From a checkpoint of a small mixture-of-experts model trained on Wikipedia: a variant of Muon for the experts, 339M tokens.
Below are experts of layer 2 (counted from 0) of a mixture-of-experts language model. Rows are named router (the router's row for the expert), gate (a neuron's input weights, with its number), up (a neuron's input weights, with its number) and show model dimensions 336-391. Each number is 500 + 40 x the weight over its row's rms, rounded and kept within 0 to 999. Numbers have three digits each.
After each expert's rows: "mostly gets" lists some tokens that are sent to it at least half of the time. This comes from a sample of Wikipedia text that the model never trained on.

# expert 0
router:446548524543572540505450460447441525510537443528510494562504554533470536550539541536459549464459485487538578564540444488550454548474535476542447470532525540536540473465
gate0:533509399402547549562487473514581518492541599485484487512494522484510564578467555463510464504467526525501457431493461495559440535472489454515463540514475480550606476451
up0:583510589513495491602547538528463533502473501537461516499466552457548464519473516465551557579430481456499528476516509564487477496523471520547469478570524514563521492472
gate1:513534531496561497543506517571552551407476545456527547508468545459455561464506528460481448537514496597523533498447509381423493472465491480494502531463525538537521499454
up1:456507509433492471504505516521504478540521512532485488425421489464515606459482487465494442538465468574479549519454507468541513506402514474526505473494414479594456505471
gate2:525416427467532507573504476510487478536448516491547519496473509539475556470500555474490422455446541427502497502503477572488501470477504505494503458487452526487524445506
up2:549494546452480502495524531519416528502546481478510500505606501500513499508438478571473567448478453423517502527523533486497516512517486510567533470502482581449568441543
mostly gets: " s", " Th", "-H", "ations", " John", ", N"

# expert 9
router:447544521547571539505450462448442524510537440529514489563503554532465537551538545535464553464458487486536575565540442485549457549475536476541446468534525537535540475466
gate0:452477506495440447453530495482527499497493447563455549505506579489520540474478491520528513518573502494450527484448502513441466523507493524492507542448468421509419540469
up0:581450504550512532488488496529475418480456465528505473544436553506486485454473468475520450491415476508468470460493545489552557495520413516460566552542468551490525413497
gate1:477541550563568477508557476481473474542502579459440442578551458541461477549544593440497466489562534522480553463522487596536514473489570463562450537557508483480477516497
up1:516491513460571499486491479445527528424456517520482482510515494418450504451453500558519522478517554501450557572516560459486548453447426506529474523476553468546513560511
gate2:498508483456548464562456479485463493483487547417446481539542505477504571525572502479470433418610538473463561468539488445563583461500480525518549465524525445469462491444
up2:512479559482475533565444422580545553504494496525495554524522493433482490459460427514498555486594540544500496495530451530542558485494526457506513517493529444489512454485
mostly gets: "ib", "n", "ip", " Mark", "ory", " In "

# expert 11
router:447546523544570539509448462448442521509534441533512493561504554535466535548536541534462551463458485485535575567541442486550455547475537473543444466534528540536540474464
gate0:435573503498443450575519406471510512533448401429473508492431511520525579548512542431536479495442526486505452517500548425520484518506496517576513503462549553546468475437
up0:455485426428508465451457488453502439541463460480495490507505523515454497569580588493473574428489490480442477507436504543486493599453547501527510448500419549467505542497
gate1:458536504491518504492516529473486452483470452435427574450468469584493500534478454491520513539534490524405499465515506507568512504492510488504471500531421529465514510519
up1:534507465463569620517548514551533478621483441445493553508499487506470530528532530501502516452428453486511543507486479459439443539529496513525489535487537432476583556529
gate2:452512565536420483452444524540529455467459497430495443501467522541497501404508424484503486524521573529550424571471515489470503512468504532556527485480449547510521541471
up2:415463462490494538450517511449512495504520547421501555510590459514509474463498472400460447543432434632576525460430468533563496507513483469473462530525486496510482454462
mostly gets: "| ", " V", "ro", "ab", "ick", "av"

# expert 4
router:447546520545573542508448464448442522514537441530510491561506554535468536548540544536461550466458487487532575564542441484551456548475532472539446466534528538534538474467
gate0:501509491466497512548465514428509544426448528493539441518482459525478546507534442485505462529471454436518524459483515470495537500431462534490538524527541517477530502511
up0:412462457464468534513491501528483547536561557449550471481505512500463481449443510494506619561454518431470497481544545452506528543502478448507515521471484497439438546481
gate1:508529443461492520487482433482512561587505477533480508483520495452572494483550565481491448478489489486455521497569497560462514454493505462474435523528538440540509470480
up1:492537525538499484495472502525447559531574480517511544502532415507534513569518505558547470458521447514471503493538506503461448409533497485522453532493582557455427489557
gate2:478423534545525480467463494528551501504439475505462516505480532513451486509444460509469463457570479517459485567461486495529517478459454487481492487582453528531472495503
up2:444474578439512458493492451515502396446491572506424491472525489451490564439531512526566504509455487476558407507508484473432525531469500515509508473508413541518570492501
mostly gets: "am", "th", "d", ", S", "om", " (born "

# expert 7
router:446543518543574541505447462447442520510535440534515497562506552535469532548536543533462551462457483486532575564542443488549452550472535475542445466533523539536541474467
gate0:545446515517528552553541502519532461481518489471468572505453523481521499473501545438489449538569542473441456508455539441418504529505493568454504539569432524523541481547
up0:456490532506535512469517510493492419494524418485522465465612523461498557503486493543521438528484488534513547513571475504522496491534492444540498457556489498595521423565
gate1:512547517442554484569492518551441439534475541450532444464496495496515492461545449506580541532498465509424456509550527450489488574514520538424505513407503467436488457536
up1:486457504546459472576485500521545464430492506506472444495535562507392511468468577566512446467549484514508537451473464465489507493507536467497495522551477488494563560427
gate2:490503538538459459481431438526521498529518499503526523542524464545540434401498540549526548487490468450468463478524474506462605538540524513472587482463547514529450476534
up2:546536512526590500451459510536491475514428543496467502516533416500458531478437508427520527475487533493483436471577537544501508470516506562534486527450475508488506468511
mostly gets: "a", " Z", " K", "op", " Br", "ar"

# expert 8
router:447544520542568542509449462447443522511535442530511491559501552533469537551538543534461549463459486485532575566541442488549453550474532476539447466531529536535541472468
gate0:503516549500505543463499561484537457452506442418469523488550479489517544508408500423518509553490500548519570503513480529494406480508446485470536532467443467493498482498
up0:585529420482530491538484461525498451531546448594556495573541463489460502452506480421556590543443467370491466503523480497537497492459442476471515510573533433474563414544
gate1:448512472609504415520511396510463521547515453459518473516452460477534535461394512439472509509548561551587453481486522600566489510510473525470519558503530465451497570447
up1:556555481523545469503505418495495498579587466534509515510524448445507477491531482484425394504472522447500474496475532470557495513490526536470490559467418526510489505547
gate2:505443444470553553502528458497507514500508494442502471462446524573537441430562513488408498583494488481570484503531464489420526497559510494494495534530463452515425427504
up2:516512491501438481450545528472475532543536601575628548542554457426535591501470615510505556496467522470556522523512447494489551520509536477522502454448510578523541533540
mostly gets: "ow", " World", " in ", "í", "E", "ence"

# expert 5
router:447543519544573542505450463448442521507537439530516493562503552536471538551539541537461551465458490484532575566539443491549452549473535479541445467533526538535542472466
gate0:481537560510558519468447490499465511479453449523501540544529519446499555432622531456504557492399602503487488490438473517508526480460491495450567468519490505534521509493
up0:477395449535480487499487537539502433471470496454502506492582566559507539493493486454413433512480402520450470521534492471525531499492475443460502497473500457447449513558
gate1:507470511387501583514532541474507451530606546438543464498534562445472520443553446503486501485487439519509511440465511557505508464522502513533475417469469425467465509510
up1:480471492513490478516506558443470531539450518484483515434432477560536552481409483471520503490509480493552543463508528520509505564522475431511489437555519547473470417459
gate2:481488503435508533503537534442490508485467525467504441531497502526515495458453486499554568463536511480509507506462463488486467510440562502498488495495471533472562571532
up2:433521455550513462478458487484528521495583496533527541508445518520537560525506514498509425478495442436504525489471483487493516474445527457491544541439506426558529466509
mostly gets: "; ", "un", "il", "- ", ": B", ": M"

# expert 15
router:447545520545573540506449461447442523512537438530516488559504555534470536549538542535460553465457487486534578563539444488550454549475532476541447467533526541537540472466
gate0:557567494479405493521498514511462491560456432521532423473488459525516565416503480494610539533506498506476535514511521473498494530535431565510556498475540556519512527541
up0:489495498524460575466478429518537530547572484487513541558408439497507478468543505457506497471455530480461485466522478448483416517510447523563491554461519509542445465464
gate1:526461451572500533489481557473551479478475465471555473462563591499494484473493510558497553500564474453433510412577462559535537515517464496491525519533501489504494558570
up1:525550509451536548427473518476504411506496513476500564535567460465533477508510525524550565552511494532492562485481587560538461419473450468529485552535525477533490492435
gate2:481417461524543526486468472439540556512485542516538485536409498492497542479461450470518480424419468519464541429580427506496556460509532532527589463523415494551484568595
up2:513490462527442497577514526493475480526529491510477517535498505464497541500574425515532401533569496486501529517497530523556474480464476502486478483480461476514504481494
mostly gets: " W", " D", " \"", " | V", " C", " | R"

# expert 12
router:448543521541570542502450462447440526510538441533511492562504556534466536548538540533461553462458484483531575564539445486549454549477533475543445471534529539537540471465
gate0:397413453471439507536541529619458479443499503548464445462472497507490540495484485532484551574456500537502484579594523555490491509442548535508461475494552474444500507490
up0:492541514460528431523510504546498541449513507499522527543469450446515516499533552507451519522512504522584483588577452599450496529476505541459477489546498471475501445470
gate1:485502551479439523546505520467471458459457473449557535505490447447453529500502478513506512476531406467540529396478504499447497498430430518547477501508591532491454474498
up1:576434483513460414405488464466427506485450433472521509488549537507482548509474496458461541450478513474466520522526459536511465517406540508507446472519538543471481473531
gate2:481455599552554514453487451472557513508528545539461527509482446522449440519565497477522519458470502454467530452555487443554468465490539466504551534553476455555524467524
up2:503490475481495469560512506515516495512439463436562428411458501588554535561539533510459456482404512507529487465490509438508483514470526505437490495504450497532510493505
mostly gets: "e", "st", "ay", "y", "ank", "ö"

# expert 1
router:447544521542575540507451461446440526510538442532510495563506553537469539551540544535457552464460486486535574566539443486548458549472532477540446468534525537537539474466
gate0:508511577462410502560537521541480484465499494511468451537461511506498535497541495446511453466505477495563511488529440433504506527447541486524527476546519511451523503473
up0:514528495498475480551578528527500524492483540561432557522527508517499531463525493495466524472549526544508520502548427455571531571510484435455499502498500494468491495496
gate1:492524498540451458476477542556464451531535460462499393527440450500476519506456537468512468445406513575558431462475466491558512528482536501493538485549451456526469504481
up1:507534445520521522528567557547562437528445490501484555461519532528506529453490451482497554539470542451519494516512571535430481504446521510532541482423476490546497477508
gate2:483543522440484454548508496605517497498471500508516466510495585452502476450536463515417461550498540485478509528457448569566520526494463424502484545491531488489489462474
up2:478518445454485461522525427489539545471515573498556451549443540469450448471540433492479528494506542486467448529513509459501481531427542536558512530542428612431388462455
mostly gets: " R", " S", " M", "he", " Ch", " L"

# expert 3
router:446546520548574539506448460446445527510537440532512495562506554537469534546536545535461550464459485483533574568540443489549457551475533476540445468535529540536541470467
gate0:498504523488499537500505535497477475467467465466500492510509476524521470546484474460512503472600475469432553550467458454492498498480565541577522490526502502456515451546
up0:517485464511512515516475483483561477469487514551535483434426468547492602460520505428495496583455497511560506480463552438455537505524440522491492494437567516513492521465
gate1:569485478459515486511458528499467539503523462527504446512500442514489533457519513576478564485540488478461456554529537509491482591465543471412524478471483505488460544531
up1:478534563448548512497470441630449513428407558480492543528481514456498535504505435457558529442469476477517496481534515545559567549531488524483467499481422569502477489448
gate2:504466492484487541516535448460546479482420497515542467531517464491492448527486528456524549478451453539488516453509512541532536511507503529448483545481511450500434515464
up2:493461549458469521542490462488520514470528528431509491557499493494465557557484440435554501458519578575436499510459434507502451515534466532476533523514537479547504445469
mostly gets: "h", "ey", " E", " | P", "-S", " Be"

# expert 13
router:449547522541574538505450462448442524508537440531513493561505555538471537545535545535461553464457485486534577565541442485549456548475534477541445469538532537537540474466
gate0:529492510579489471513534514425496433460500506531488530470522463586491467471428511445460464503467536546431464436533532426413508468465497553534485507508501550454526542496
up0:537442488546483464523583477479559491490509541499517479496497475511464360559530532504440555503499538501507540541506462512596516503520502494497552502512548506487536478514
gate1:491527469528464524495495555522539474447478478532454499522481539456505449475545490466505488606506451483546508416493458582507497525493486534565507498456496481468569467496
up1:525503554550492549554481463531452519577538521581475446543594499488518439516569495421508551568513503463490503508547483435494486461544508469513435484525429447505498569497
gate2:545471479512484556467495443509555526549518543495514556477500474496455433476436504507502558492490456487533475463536489484507505466579448510419500417476459450486430551507
up2:525477499504446504477512453459511501480404525539501576483470551440475512492529504436507401509480623445551423461458537536511478579458532474495527542533544513491467525540
mostly gets: " G", " I", "ig", " /", "ant", "t"

# expert 2
router:447545525542572541507449467446439519512539439531511495562504554536470536548534546536462550467459485488531576564540442487551454549478533475543447468534530540534541472465
gate0:474478549498469493500550448564436423442481527450531542478503530551543474503513507528489516454469539572427527430508500511519566558554453560487431482560446463520477546572
up0:522490577510471542511541492444510530417470486507485402486517506517574522458470500547473487498413518481468543471518454461540474504517460505497510531466522524533529428494
gate1:442507462422460488493496527525470492451481436489501555543531492452528500568509422433490493472508494531501551410572564467529580500542468537510432467510430504516500510488
up1:460438508534457549547522478472549531435472533566465515549525474529514505420465433508487478507519480540514537462487509487512470520511486441471532466523510511486511495521
gate2:505555466531502430548454462472508420461495461483455449537453462512499516433405587479508479453523541506474542454576556431489498485473481499497478481482525411461536454511
up2:502555503511549435559474505539491418504555512478461474535453546533516429489537516413515518467475507456433478531518500569543589483528473484518440467562559465494470436558
mostly gets: " P", " He", "up", "ag", "ok", "oy"

# expert 6
router:446544521546574539510449462448442526512538437530510496560504552535470537550538542538461551466459487486532575563541442488550455551477533476544445466533528540536541479466
gate0:480430538481428493546507558535481455506519456540487546471499467450525537520517511520533458538466512476457565526537559475525436500560523487552473498527445508456488445469
up0:511484527440467520505392493462419483504537534476437387552474539444502485558420480484537487487615526509504479454515468525523564591487538551502568471492540462516438553538
gate1:541474476483438400524465516532558428459456503490522579423486488525461510493512546509442567463500478434469514454542552471540538470503535498557510521454585489491430458438
up1:481498495504447520473429551504552504472559479553539502500523552524498543537481473471513476523490513518501537575447524535518552513456478576409490445570542489471445540503
gate2:398480497550520473504530511539500516501504466542474447477371551445503435448477527409451459512477493494486535544479505522580561473527443454515462422448492523441516495494
up2:484497506517428475519504460474587543486513502565482514459431456529419517506513478474444478489495554508504578516545467502511513494468537484560509497475462473524469409527
mostly gets: "ch", "em", " | K", " have", "field", "uc"